From a checkpoint of a small mixture-of-experts model trained on Wikipedia.
Size: 8 layers, vocabulary 8192, 49.9M parameters.
Experts: 24 experts in each of 8 layers, 112 SwiGLU neurons an expert, 4 picks a token, a softmax router.
Below are experts of layer 2 (counted from 0) of a mixture-of-experts language model. Rows are named router (the router's row for the expert), gate (a neuron's input weights, with its number), up (a neuron's input weights, with its number), down (a neuron's output weights, with its number) and show model dimensions 160-239. Each number is 200 + 30 x the weight over its row's rms, rounded and kept within 0 to 999.
After each expert's rows: "mostly gets" lists some tokens that are sent to it at least half of the time. This comes from a sample of Wikipedia text that the model never trained on.

# expert 15
router,206,210,225,248,203,229,219,225,192,172,194,223,192,186,162,220,235,147,270,228,243,226,202,203,183,185,214,262,218,169,223,212,190,198,190,185,223,173,204,202,213,234,140,263,149,206,205,216,144,197,202,131,225,238,221,206,181,177,161,240,141,187,232,145,191,215,187,179,234,212,256,229,130,170,234,174,258,217,216,171
gate7,198,200,181,181,194,213,234,187,170,243,185,188,202,219,189,184,175,179,258,130,167,173,200,226,176,196,208,193,218,195,190,243,220,182,145,233,172,184,212,203,246,187,192,210,221,123,140,239,192,210,137,187,141,181,211,179,192,242,161,238,194,194,148,181,234,188,188,216,250,214,220,198,191,217,195,152,189,173,189,199
up7,220,176,198,228,174,174,214,142,186,164,229,252,226,159,229,260,246,254,168,277,231,188,190,211,190,181,165,250,213,226,187,207,193,220,208,180,218,192,182,183,223,224,264,186,228,208,167,239,205,157,242,241,228,194,241,228,206,178,224,213,229,183,151,192,215,178,183,193,199,229,198,193,193,177,217,253,232,201,257,190
down7,198,181,219,243,199,236,294,213,211,219,211,206,273,216,230,224,191,205,212,181,208,155,184,192,159,222,198,243,167,235,186,128,195,194,189,188,213,194,201,165,190,201,214,208,195,230,195,176,196,185,219,193,176,193,214,236,173,191,192,167,211,170,186,219,223,212,219,215,203,169,160,202,179,198,173,174,134,208,196,198
gate8,279,196,235,231,267,195,167,213,125,215,229,165,217,205,208,227,194,222,220,151,198,166,221,209,201,230,173,241,208,145,126,233,210,151,223,185,233,184,185,189,216,225,201,185,177,195,177,236,218,216,186,201,168,207,222,162,220,210,143,225,185,173,173,217,217,209,191,157,188,194,205,176,195,276,157,188,195,139,189,228
up8,165,190,201,221,259,180,204,223,276,184,199,222,207,169,163,237,130,226,229,211,173,201,195,176,196,230,176,129,206,186,176,208,175,230,214,204,226,104,192,175,271,220,265,223,176,134,175,185,214,190,161,172,179,206,185,173,161,133,184,197,189,206,179,241,224,179,230,188,240,148,177,202,202,203,170,191,207,188,212,193
down8,212,190,168,248,228,192,184,245,234,239,177,235,204,210,245,201,183,239,283,261,222,217,231,171,232,215,217,194,225,184,230,201,203,217,207,204,287,184,187,182,222,222,201,177,201,225,199,176,212,225,175,151,256,191,149,156,187,166,172,227,210,205,190,217,220,179,175,174,204,217,155,253,216,224,225,189,166,204,230,220
gate9,195,181,160,238,179,176,208,242,202,190,312,169,189,211,175,188,216,242,212,215,194,235,225,213,242,165,243,159,230,233,205,204,259,180,184,204,196,228,159,250,183,196,220,243,187,248,162,185,197,201,160,194,244,243,174,153,208,226,171,204,152,262,201,241,243,192,202,199,175,196,200,233,191,233,202,181,213,194,171,216
up9,207,192,206,180,212,189,201,209,216,222,208,102,170,229,222,210,176,246,255,189,193,227,205,183,191,161,299,207,181,201,199,177,219,194,233,221,191,250,197,193,222,166,204,227,249,216,185,203,215,140,221,214,126,238,201,197,174,208,188,171,168,265,198,196,175,226,234,199,214,230,252,230,212,277,216,224,259,196,210,223
down9,262,184,206,237,165,155,212,211,228,198,229,151,176,232,222,144,223,253,242,191,184,173,167,214,203,144,232,206,155,174,184,210,218,196,158,184,205,193,234,201,229,166,198,222,208,195,217,169,246,128,170,197,214,251,181,238,201,184,185,192,160,218,200,196,179,187,219,227,228,181,264,220,195,222,235,224,264,188,227,201
gate10,180,154,177,213,198,255,219,189,220,166,252,174,184,195,169,187,120,205,174,204,175,242,210,192,219,164,220,195,244,131,192,233,216,230,193,188,146,180,157,207,223,168,198,225,246,207,220,237,200,187,233,263,234,148,181,241,212,213,186,177,248,188,232,143,215,199,202,203,175,207,188,226,239,210,250,192,133,215,222,203
up10,237,241,169,208,230,203,192,200,174,205,175,234,185,245,203,198,229,175,160,217,191,158,212,185,192,226,188,189,136,205,216,192,242,231,203,148,155,217,246,218,215,183,226,156,208,161,185,227,179,193,177,229,249,148,282,156,189,189,220,246,149,164,166,199,208,191,150,231,239,197,199,182,225,173,175,245,155,218,206,214
down10,224,220,188,205,226,164,257,196,193,169,203,187,215,190,168,176,165,154,191,197,210,158,188,154,208,223,122,183,187,215,186,225,219,224,173,108,209,227,211,190,185,235,213,195,201,247,215,281,219,221,191,167,171,189,214,184,238,231,213,229,214,143,221,237,156,178,180,243,210,185,208,141,226,219,142,213,215,206,184,236
mostly gets: " un", " ch", " Sh", " Sch", " pro", " inter"

# expert 13
router,217,188,224,189,190,207,167,162,264,244,197,144,177,233,178,242,214,214,154,245,213,251,191,252,182,282,206,208,230,210,243,211,203,222,264,179,172,258,174,222,170,213,201,186,175,250,221,230,153,176,212,228,206,234,199,218,174,236,178,238,195,204,202,212,238,251,249,216,208,207,238,220,226,243,166,144,209,178,199,171
gate6,216,190,184,201,174,160,221,231,202,178,175,160,191,181,147,151,192,128,200,223,160,232,172,133,220,146,228,191,220,172,185,245,174,189,210,162,196,198,226,201,185,187,222,207,209,133,231,188,212,222,242,217,224,180,193,176,257,197,241,253,145,208,203,150,285,196,173,220,155,171,218,175,233,214,225,192,201,206,246,217
up6,214,203,258,246,228,212,224,205,126,193,176,252,213,230,217,166,211,221,140,229,258,187,250,194,245,162,245,130,157,221,225,203,181,229,181,218,215,202,192,213,173,234,252,178,185,148,155,226,247,221,209,227,206,254,171,167,142,214,190,235,238,226,194,160,206,186,192,166,208,157,206,155,201,194,242,199,235,193,193,163
down6,178,192,240,220,223,141,207,227,139,169,197,239,212,204,129,139,218,215,179,183,194,206,240,260,221,169,240,154,160,219,229,240,251,172,191,264,255,203,170,187,170,220,239,192,173,203,196,205,184,206,216,215,191,196,183,202,226,210,180,202,227,183,171,271,191,220,182,177,192,156,222,165,186,178,209,194,225,211,159,204
gate7,216,178,229,216,130,183,224,191,238,194,227,164,130,268,212,201,199,144,158,145,188,199,205,220,201,167,235,185,230,237,163,183,168,205,186,192,238,197,155,260,195,171,193,266,192,229,176,245,237,176,220,232,194,208,198,228,238,212,185,251,187,227,183,214,190,124,243,201,244,212,236,171,172,220,221,194,231,168,235,174
up7,244,185,155,214,194,187,197,249,230,151,184,173,145,181,228,260,181,193,226,183,166,175,194,212,254,177,159,208,227,220,147,182,203,180,177,238,218,198,174,222,216,161,181,237,202,183,175,218,177,178,239,208,200,181,214,226,228,240,234,192,184,209,174,239,215,171,228,224,173,221,198,117,149,182,171,158,153,172,235,180
down7,215,183,206,178,177,180,142,199,210,148,259,190,142,273,211,247,245,202,181,136,178,172,191,245,178,235,207,196,206,170,204,211,173,181,187,179,235,151,173,202,194,157,174,241,192,173,224,240,177,208,245,194,210,227,192,181,227,239,191,213,227,220,214,207,161,205,218,194,207,188,202,161,154,198,158,164,229,159,190,186
gate8,183,181,278,226,223,183,148,216,207,195,241,175,161,183,185,156,215,222,198,235,239,192,218,220,221,189,227,220,193,212,145,141,257,201,164,187,240,196,162,220,235,186,186,226,240,258,199,223,220,225,226,176,239,173,209,167,208,144,234,185,190,183,214,193,206,202,220,201,231,189,230,160,247,213,300,259,213,238,183,145
up8,184,234,184,211,163,185,209,235,169,137,272,257,196,189,220,165,166,193,210,177,176,231,240,216,206,200,209,182,216,174,212,182,263,196,229,197,229,192,191,182,168,186,198,224,188,179,183,173,262,214,187,144,291,228,229,179,278,204,200,212,211,187,214,232,204,133,193,197,183,245,155,205,158,194,198,201,182,147,190,262
down8,197,204,173,225,181,211,192,209,187,187,212,241,176,215,207,171,189,230,176,168,166,210,176,184,242,154,209,250,259,239,195,179,253,173,202,168,202,212,255,161,213,154,233,255,155,208,164,141,267,217,217,191,244,208,184,188,230,236,195,187,221,234,211,244,233,168,191,209,174,255,161,193,256,238,232,187,193,167,243,234
gate9,203,232,173,268,158,154,196,209,182,223,233,190,215,229,275,209,202,189,226,156,182,199,222,233,209,226,170,203,183,173,235,184,240,229,237,184,189,185,185,223,251,217,178,215,209,203,183,125,248,212,177,244,164,163,210,237,189,191,248,174,199,165,157,217,188,181,128,132,176,276,186,208,168,220,236,253,206,216,145,172
up9,160,205,182,237,178,195,198,185,188,210,169,225,238,227,274,261,206,171,213,201,205,186,220,229,167,212,166,208,180,212,297,210,200,188,184,198,244,204,219,207,206,159,139,274,188,238,172,205,232,198,209,220,266,174,215,252,187,190,189,208,128,212,228,179,170,170,187,131,224,210,174,180,218,208,239,189,198,197,173,156
down9,134,198,185,184,182,204,218,178,201,212,179,176,219,249,241,235,167,242,223,172,269,187,246,199,195,221,185,189,219,194,223,183,199,186,232,174,254,244,206,150,209,141,128,244,182,181,170,170,193,256,168,176,214,181,209,239,208,211,198,190,145,202,197,183,210,163,189,188,233,214,149,237,205,211,245,199,193,152,232,208
mostly gets: " River", " Cup", "leg", " Island", " Airport", " reg"

# expert 22
router,218,199,176,181,209,213,200,192,208,270,186,190,188,172,168,226,210,287,169,184,235,249,151,241,235,218,180,234,229,215,199,248,180,215,246,220,207,214,148,215,193,239,209,199,165,220,219,151,244,213,220,228,201,231,220,187,271,197,264,176,204,195,185,195,281,193,269,255,212,192,135,200,224,188,196,179,231,205,238,169
gate22,221,209,206,237,223,232,187,198,132,155,178,189,218,188,171,215,242,196,123,195,206,201,229,213,216,227,219,182,222,217,255,177,177,160,209,226,208,219,146,180,258,241,191,224,180,208,171,192,221,151,172,143,196,203,199,187,238,193,217,197,222,194,221,177,166,236,220,280,237,168,258,204,202,229,224,247,176,220,173,224
up22,179,162,227,216,182,194,260,187,210,202,154,211,221,173,190,238,187,231,197,213,221,153,157,162,203,163,242,236,196,211,207,183,207,188,234,250,216,206,200,192,202,248,166,195,184,188,182,206,202,202,190,211,198,212,225,176,159,205,199,218,213,231,221,181,257,206,177,220,176,206,178,180,192,198,190,216,199,190,256,168
down22,188,189,175,218,176,205,193,235,172,215,257,184,193,206,183,212,168,178,219,233,176,223,179,174,179,187,193,226,198,148,198,183,166,199,203,231,236,189,200,271,205,205,239,233,197,168,214,220,164,199,178,229,226,117,175,152,167,193,184,174,194,186,199,164,258,198,202,206,254,213,205,148,167,132,173,271,165,237,210,178
gate23,190,227,193,226,170,225,227,206,209,164,242,167,138,164,143,183,187,244,187,161,175,198,186,177,174,212,185,255,210,268,161,235,219,241,202,201,163,170,163,175,223,175,223,191,167,186,214,214,215,230,192,176,188,236,193,207,182,181,239,177,207,231,174,213,218,180,197,176,195,208,266,234,169,260,228,186,225,221,189,151
up23,232,231,189,186,227,249,184,224,184,166,195,190,197,222,197,287,212,161,176,202,254,250,243,193,218,240,193,164,199,226,212,199,153,184,158,228,187,253,205,217,173,196,168,285,210,219,165,142,183,204,193,206,192,166,221,140,226,153,202,220,167,180,133,196,260,214,227,191,214,236,203,193,234,182,171,185,198,209,195,209
down23,174,227,158,155,231,171,204,205,230,203,160,172,227,210,202,191,222,225,183,225,160,219,132,221,209,209,203,215,220,184,231,244,218,223,150,181,215,206,172,209,198,214,223,151,174,203,243,219,214,169,219,243,133,227,192,192,159,180,193,132,180,195,270,218,216,206,245,231,189,212,226,217,184,247,184,239,194,241,237,156
gate24,189,181,163,151,223,213,278,257,182,170,200,198,227,159,201,196,146,221,198,166,169,221,136,188,205,195,119,205,173,165,198,180,200,173,152,240,181,174,241,199,174,209,213,184,246,236,189,237,197,178,225,175,186,200,196,200,199,195,227,224,187,161,160,189,190,227,192,168,216,150,203,212,190,191,210,150,184,101,181,183
up24,220,249,247,229,204,223,174,167,212,209,207,201,220,223,206,197,224,203,232,234,186,160,264,220,189,242,230,208,223,216,167,219,240,216,234,211,195,203,176,208,277,169,179,180,211,168,208,206,171,225,117,235,249,227,225,196,162,197,196,178,187,185,155,228,181,235,219,219,170,214,173,133,216,235,202,266,202,210,213,219
down24,184,194,207,226,167,179,175,196,246,187,171,155,227,141,219,232,208,187,252,194,247,154,202,164,199,249,221,207,218,249,186,224,231,200,159,209,229,155,159,170,228,197,234,236,133,225,202,227,198,208,232,226,194,181,157,207,195,253,166,247,245,155,146,201,193,169,231,250,193,213,243,166,198,218,166,209,206,209,191,176
gate25,209,238,210,207,198,181,191,209,215,145,227,135,154,239,188,150,127,241,234,177,271,192,240,178,185,207,216,222,204,193,225,259,211,165,193,248,188,203,156,169,230,164,247,227,207,185,186,239,263,198,233,169,174,199,232,215,170,211,254,178,176,196,182,206,177,195,208,182,194,210,231,213,230,242,207,227,210,166,232,187
up25,199,184,183,234,166,208,180,214,224,228,224,211,168,158,183,177,242,212,236,217,165,172,134,226,167,209,204,231,187,209,165,260,127,219,263,161,197,235,264,210,127,219,215,193,194,215,190,193,219,202,203,193,211,192,242,209,192,171,198,260,221,192,176,180,180,192,169,165,265,217,152,203,207,230,228,252,173,196,244,207
down25,195,209,226,194,239,235,208,270,222,211,215,255,171,111,194,184,216,191,216,228,135,154,147,194,172,173,182,214,176,195,206,226,214,268,225,186,218,225,253,209,216,266,197,188,205,228,197,166,170,211,156,154,214,205,197,214,187,243,200,243,181,202,167,193,158,178,180,230,188,222,183,216,198,225,171,224,163,215,205,224
mostly gets: "idae", "shire", " England", " Championship", "°W", "°E"

# expert 12
router,190,220,185,190,154,154,186,228,177,191,187,239,204,156,155,193,236,228,155,229,253,156,186,214,180,182,197,260,214,185,163,195,169,185,222,191,205,259,150,201,203,233,184,187,206,227,219,182,167,205,226,190,165,198,183,180,221,237,203,235,210,244,204,223,180,218,187,272,147,238,218,214,236,232,194,180,210,172,164,206
gate6,177,224,185,215,191,206,198,185,200,209,173,148,129,152,201,213,221,225,181,144,175,203,227,191,202,195,177,234,236,175,165,146,166,107,192,179,213,173,195,203,213,188,195,222,233,198,256,192,227,170,177,191,214,227,142,212,181,273,272,209,190,212,160,198,185,168,193,174,194,221,169,192,226,226,184,177,199,201,221,192
up6,252,196,194,181,208,251,170,207,197,174,225,250,194,198,202,203,152,166,192,189,184,177,187,244,202,153,193,209,168,182,207,245,210,278,182,179,171,205,224,164,177,223,159,183,193,221,171,225,203,170,156,212,178,194,252,208,192,157,155,238,216,177,222,229,221,188,177,188,212,212,248,190,222,218,186,183,186,198,223,178
down6,192,179,232,217,235,216,151,207,206,177,210,164,197,159,203,231,256,171,213,168,214,270,198,216,205,167,183,170,185,225,222,245,178,235,183,194,190,192,217,208,233,212,170,152,188,197,151,218,180,149,223,244,155,171,214,181,213,178,182,209,236,151,193,189,182,183,210,181,167,194,276,196,196,168,155,194,155,145,182,194
gate7,194,225,212,233,190,202,175,222,209,196,242,200,234,156,156,194,226,197,182,189,218,191,225,198,224,232,230,213,254,201,196,198,185,214,241,235,194,168,174,225,189,198,200,167,203,199,222,201,233,227,179,223,209,192,211,220,198,196,164,155,168,207,172,221,189,166,194,218,221,256,158,189,206,215,171,87,228,226,170,202
up7,204,203,154,197,164,168,172,212,176,155,201,203,204,184,169,201,191,200,220,202,159,230,118,213,162,122,219,220,167,199,184,150,176,239,187,193,176,175,204,196,194,233,194,196,232,177,198,163,254,162,158,248,224,257,207,199,201,202,184,196,172,234,245,166,205,205,213,213,179,179,208,198,221,178,251,196,271,213,253,184
down7,230,209,191,156,191,139,185,199,220,158,203,226,204,188,188,192,230,187,178,171,259,237,171,229,188,185,184,219,202,235,206,205,190,231,224,222,184,214,195,225,173,166,198,201,179,209,148,163,234,175,188,226,151,234,204,171,228,228,201,205,196,225,195,206,215,220,160,198,194,224,252,167,260,199,193,178,220,223,189,197
gate8,196,188,247,182,216,231,170,171,236,216,184,195,268,163,187,269,156,213,264,159,235,198,242,174,160,213,193,239,212,212,187,171,220,191,188,169,235,195,209,235,203,188,222,204,138,171,203,188,272,222,226,183,168,196,194,239,152,212,217,181,226,201,141,246,159,207,202,177,190,191,122,198,231,251,259,205,218,206,223,160
up8,188,210,217,205,214,175,201,317,193,218,191,211,152,224,188,197,240,205,179,190,152,153,202,204,179,233,181,127,203,184,175,192,193,213,239,233,188,183,240,181,187,228,164,174,220,214,175,254,181,179,225,172,222,221,187,121,241,226,211,157,197,197,218,183,210,182,249,201,161,202,248,183,172,195,140,173,164,193,170,246
down8,235,218,158,219,199,180,231,185,153,203,203,230,187,173,167,157,208,238,178,243,149,223,199,231,167,198,235,169,169,214,149,213,180,201,141,223,193,208,173,174,193,220,223,181,207,198,171,252,177,186,233,200,169,177,195,163,234,152,172,206,193,143,199,220,254,270,175,191,197,215,250,246,182,162,220,209,188,227,186,163
gate9,248,153,203,179,229,232,139,223,187,186,181,191,202,196,241,223,200,186,244,155,178,170,209,186,200,214,202,196,207,207,200,165,198,200,197,156,217,196,176,197,208,231,176,190,223,107,142,217,183,248,154,233,185,178,242,194,185,180,206,181,213,189,137,193,217,206,189,153,199,220,152,139,193,194,204,238,212,219,152,171
up9,216,218,197,191,157,200,197,125,215,211,202,176,163,223,176,190,268,223,210,247,189,225,146,244,218,114,153,177,219,182,215,210,201,218,212,235,146,149,141,177,194,197,213,213,178,239,209,182,199,171,200,193,249,249,174,192,214,196,164,208,204,208,232,199,209,216,182,211,204,172,243,154,200,198,183,184,184,165,234,230
down9,202,219,194,190,176,179,184,147,168,190,256,169,187,230,184,171,213,181,212,225,165,223,203,318,217,219,148,232,235,220,227,189,140,190,225,220,188,225,188,190,256,178,209,190,163,180,203,173,220,183,182,196,188,250,126,146,184,221,155,238,206,213,186,195,199,225,221,205,193,143,245,230,177,199,212,178,171,180,207,226
mostly gets: " sh", " Sch", " Bur", " Mil", " Mc", " Bro"

# expert 21
router,208,162,204,210,219,200,228,226,260,233,197,187,215,163,166,227,183,173,183,191,240,237,162,242,198,164,261,192,226,208,229,223,273,199,197,170,232,208,153,225,186,257,167,230,188,213,206,205,188,204,225,229,223,233,224,167,258,224,235,203,214,211,156,199,211,194,184,244,242,194,135,222,215,178,202,190,247,217,222,149
gate6,184,190,162,221,164,196,182,172,154,176,150,178,196,238,151,202,183,199,198,253,193,188,223,205,191,209,203,209,135,210,207,116,192,215,112,190,207,182,236,215,194,211,196,246,188,221,215,202,193,136,219,199,248,154,190,196,256,200,197,201,201,267,180,193,171,232,199,165,199,243,224,216,192,197,167,181,235,199,210,184
up6,196,231,224,229,241,194,183,247,297,181,201,173,238,202,197,236,221,185,218,176,202,175,237,141,187,180,180,223,228,157,203,230,220,231,246,177,168,180,178,199,188,178,183,198,223,237,215,183,197,193,206,210,165,269,212,208,195,210,204,202,197,164,219,246,219,183,244,251,159,190,195,180,146,211,183,210,199,192,215,176
down6,177,218,205,193,246,190,166,226,212,221,187,217,179,147,201,203,205,168,212,197,185,184,232,198,204,208,208,140,268,197,151,278,164,145,201,203,209,246,161,209,206,179,199,198,231,237,194,202,234,202,169,224,184,255,162,223,174,170,165,146,163,192,177,183,233,168,241,218,240,205,173,150,160,212,194,230,211,190,258,206
gate7,235,201,181,178,262,196,168,218,227,211,182,168,174,161,238,220,202,165,246,238,224,211,279,223,150,222,227,202,202,219,144,137,151,151,213,245,218,182,163,228,171,203,228,187,199,203,176,189,228,184,179,215,187,215,198,211,183,181,170,219,209,219,218,210,238,224,180,196,214,183,249,215,228,211,209,184,232,185,170,201
up7,186,155,169,176,213,221,190,175,217,249,194,187,215,204,208,200,177,211,238,256,241,214,200,199,198,262,175,199,195,211,185,165,172,186,247,234,178,201,197,211,218,184,147,195,205,249,165,202,261,166,186,134,191,236,247,201,204,192,229,213,194,206,184,148,242,229,203,182,211,192,245,208,193,270,200,207,215,244,235,218
down7,141,184,158,211,211,167,164,203,260,229,241,161,206,215,182,198,154,196,200,236,283,191,215,202,190,243,154,179,188,189,174,171,192,181,211,208,142,237,235,242,156,196,177,207,200,210,177,223,260,241,221,143,185,212,248,189,223,190,174,140,196,224,221,178,196,210,280,176,219,175,212,194,226,239,201,212,216,211,218,236
gate8,214,237,164,178,267,155,200,188,184,183,249,142,135,226,239,204,214,243,203,194,190,195,195,200,201,241,200,177,236,222,202,200,213,177,222,210,228,180,212,211,199,246,176,198,202,261,186,245,211,217,216,220,216,198,189,226,220,234,187,200,236,226,191,214,185,232,192,176,237,221,193,184,195,184,222,238,211,241,139,183
up8,192,167,169,212,229,189,187,213,240,233,230,222,195,227,220,201,226,247,171,261,167,197,188,183,203,224,215,237,140,252,229,206,247,191,196,226,250,191,225,196,222,162,155,211,230,217,273,217,191,227,173,234,206,186,228,217,214,190,185,147,214,212,238,196,218,192,213,180,213,188,222,165,173,285,258,128,196,251,204,131
down8,158,178,117,245,228,219,182,251,190,216,213,209,197,220,251,215,199,216,144,228,203,166,233,193,193,218,198,238,133,194,214,209,217,183,183,233,234,212,208,209,241,181,157,148,172,193,222,181,213,215,234,232,207,165,212,220,183,175,157,182,232,217,204,177,233,181,165,237,275,254,200,173,196,219,206,186,225,222,269,217
gate9,217,219,215,213,185,163,200,165,171,168,172,218,192,279,190,202,245,212,215,170,183,152,272,179,199,223,190,168,189,209,234,232,186,199,189,208,185,236,161,148,217,221,178,150,269,195,223,214,228,214,231,182,179,200,243,187,204,190,241,196,185,233,234,166,194,238,213,201,203,215,218,214,168,275,234,198,175,217,201,219
up9,233,221,171,193,204,228,166,215,201,188,228,236,204,190,232,185,165,218,250,198,163,273,185,176,221,207,178,193,184,213,154,219,207,233,181,222,154,220,195,184,202,214,212,209,197,167,242,210,182,207,229,180,208,226,234,229,188,244,222,231,206,207,155,171,131,202,236,229,205,209,184,261,197,205,224,179,159,201,178,184
down9,248,170,254,200,170,201,136,179,234,210,210,182,203,206,212,188,182,206,262,192,218,142,205,195,212,236,172,200,202,188,179,171,169,265,197,223,206,216,238,189,246,218,212,211,209,177,217,250,151,232,180,186,226,198,216,254,221,254,212,193,211,226,222,169,192,184,254,160,215,215,239,179,161,191,219,193,213,194,161,169
mostly gets: "ford", "ana", "ya", "ani", "ville", "ini"

# expert 3
router,234,251,213,230,232,185,174,177,204,197,240,253,191,176,172,204,253,168,183,239,225,227,198,140,216,209,236,205,190,128,144,222,212,221,228,231,213,141,274,198,230,178,197,202,187,190,203,216,186,213,188,188,212,190,197,220,146,171,236,252,184,237,233,165,174,185,186,178,198,230,207,170,181,206,195,202,197,200,226,211
gate1,158,191,228,191,194,242,210,218,185,212,184,196,170,187,181,215,135,205,223,237,168,209,190,159,241,145,217,149,201,236,252,178,228,201,202,201,199,170,219,190,185,161,168,217,199,161,165,200,221,150,175,223,160,156,153,215,230,162,210,205,174,193,139,147,236,162,273,146,197,158,201,186,215,187,164,198,164,197,252,200
up1,204,247,228,216,259,211,175,241,202,196,158,199,221,194,174,167,238,238,299,250,174,210,136,205,224,176,168,200,281,235,146,182,212,187,201,184,208,209,206,211,195,195,242,189,213,249,191,222,184,182,158,196,192,160,208,163,204,180,254,210,168,264,135,168,199,148,228,212,187,205,184,253,192,214,186,203,132,209,227,203
down1,204,232,215,215,253,196,243,190,231,243,149,189,223,208,217,238,251,227,250,254,246,240,153,211,225,239,250,198,200,159,172,219,193,229,198,186,213,233,193,215,191,236,182,196,301,254,191,199,157,228,198,192,184,173,115,200,171,273,183,204,222,179,134,202,241,170,189,229,195,224,186,190,190,228,196,209,195,208,169,197
gate2,181,234,221,179,207,205,159,169,162,157,204,222,201,238,216,206,213,199,219,155,189,163,209,197,196,217,144,212,150,231,170,250,219,205,190,165,228,223,207,231,218,184,197,248,201,231,182,198,166,221,191,247,173,256,219,223,209,186,238,171,158,213,242,174,188,157,173,160,211,217,177,249,210,203,169,132,217,197,162,256
up2,188,180,159,185,157,192,200,207,233,234,222,198,193,177,222,172,184,190,173,225,171,178,218,204,235,142,223,213,237,167,205,187,185,159,175,207,160,183,196,165,229,216,173,173,166,200,212,239,238,162,272,190,223,187,218,181,269,262,181,228,224,173,167,246,189,213,217,239,232,181,196,216,204,250,219,157,199,191,196,180
down2,190,191,79,240,205,175,167,189,212,227,210,195,255,184,194,176,180,228,147,220,170,191,218,168,230,108,192,222,227,201,149,167,213,186,270,180,224,193,181,196,219,248,241,176,222,140,211,230,190,159,174,167,246,196,158,209,220,220,137,189,234,225,160,201,175,240,185,211,205,180,177,191,202,175,252,186,179,220,194,164
gate3,257,248,173,265,240,140,240,248,204,190,218,263,187,197,200,267,194,166,234,217,197,165,206,219,186,239,146,236,216,210,195,196,193,172,178,230,225,236,246,218,207,172,233,143,239,227,160,190,217,228,192,233,209,148,149,152,212,214,211,181,155,180,226,211,226,193,182,190,172,155,213,176,141,206,255,197,201,258,161,231
up3,215,182,168,219,265,220,229,253,265,175,218,244,154,207,191,175,205,214,214,234,220,196,194,192,197,230,225,208,216,203,217,248,235,209,220,208,192,263,194,236,231,241,202,201,183,230,201,171,240,183,198,240,219,183,208,223,249,231,204,236,206,218,244,273,249,208,223,214,175,144,149,203,153,175,202,208,234,236,164,205
down3,195,189,193,235,250,212,179,205,203,224,213,274,176,193,228,208,202,160,192,217,180,193,124,116,203,182,235,186,237,185,251,229,182,256,211,199,162,204,222,156,229,200,195,170,202,240,205,236,234,157,179,226,202,159,203,219,180,211,260,278,159,197,160,227,180,179,215,187,172,160,176,190,180,181,140,204,247,224,208,155
gate4,201,179,133,203,173,185,181,239,169,132,249,187,188,209,150,218,199,193,218,209,218,190,217,136,237,178,198,197,262,211,192,189,203,214,195,212,249,186,160,211,199,229,215,204,202,232,193,179,169,159,245,179,206,173,179,194,211,195,199,252,220,169,176,239,230,244,241,191,170,202,207,262,232,171,135,198,222,216,150,193
up4,193,187,261,104,180,212,224,200,216,210,242,267,142,198,231,199,211,178,175,207,214,202,199,254,205,180,161,192,207,186,208,221,271,178,217,198,205,204,182,195,227,83,184,181,199,205,170,188,216,196,191,226,179,227,214,200,201,159,222,249,192,139,202,199,240,208,169,213,224,170,179,201,225,163,181,208,217,197,208,158
down4,191,244,259,194,197,152,208,195,160,289,204,256,213,232,227,173,237,182,212,186,152,211,227,207,179,239,148,156,216,189,257,197,224,182,244,195,220,219,221,207,234,189,201,160,205,192,185,253,227,230,189,162,166,195,252,189,204,221,198,252,195,189,171,164,226,168,192,272,181,240,167,160,179,171,205,191,184,205,172,127
mostly gets: " res", " h", " th", " ar", " ref", " fl"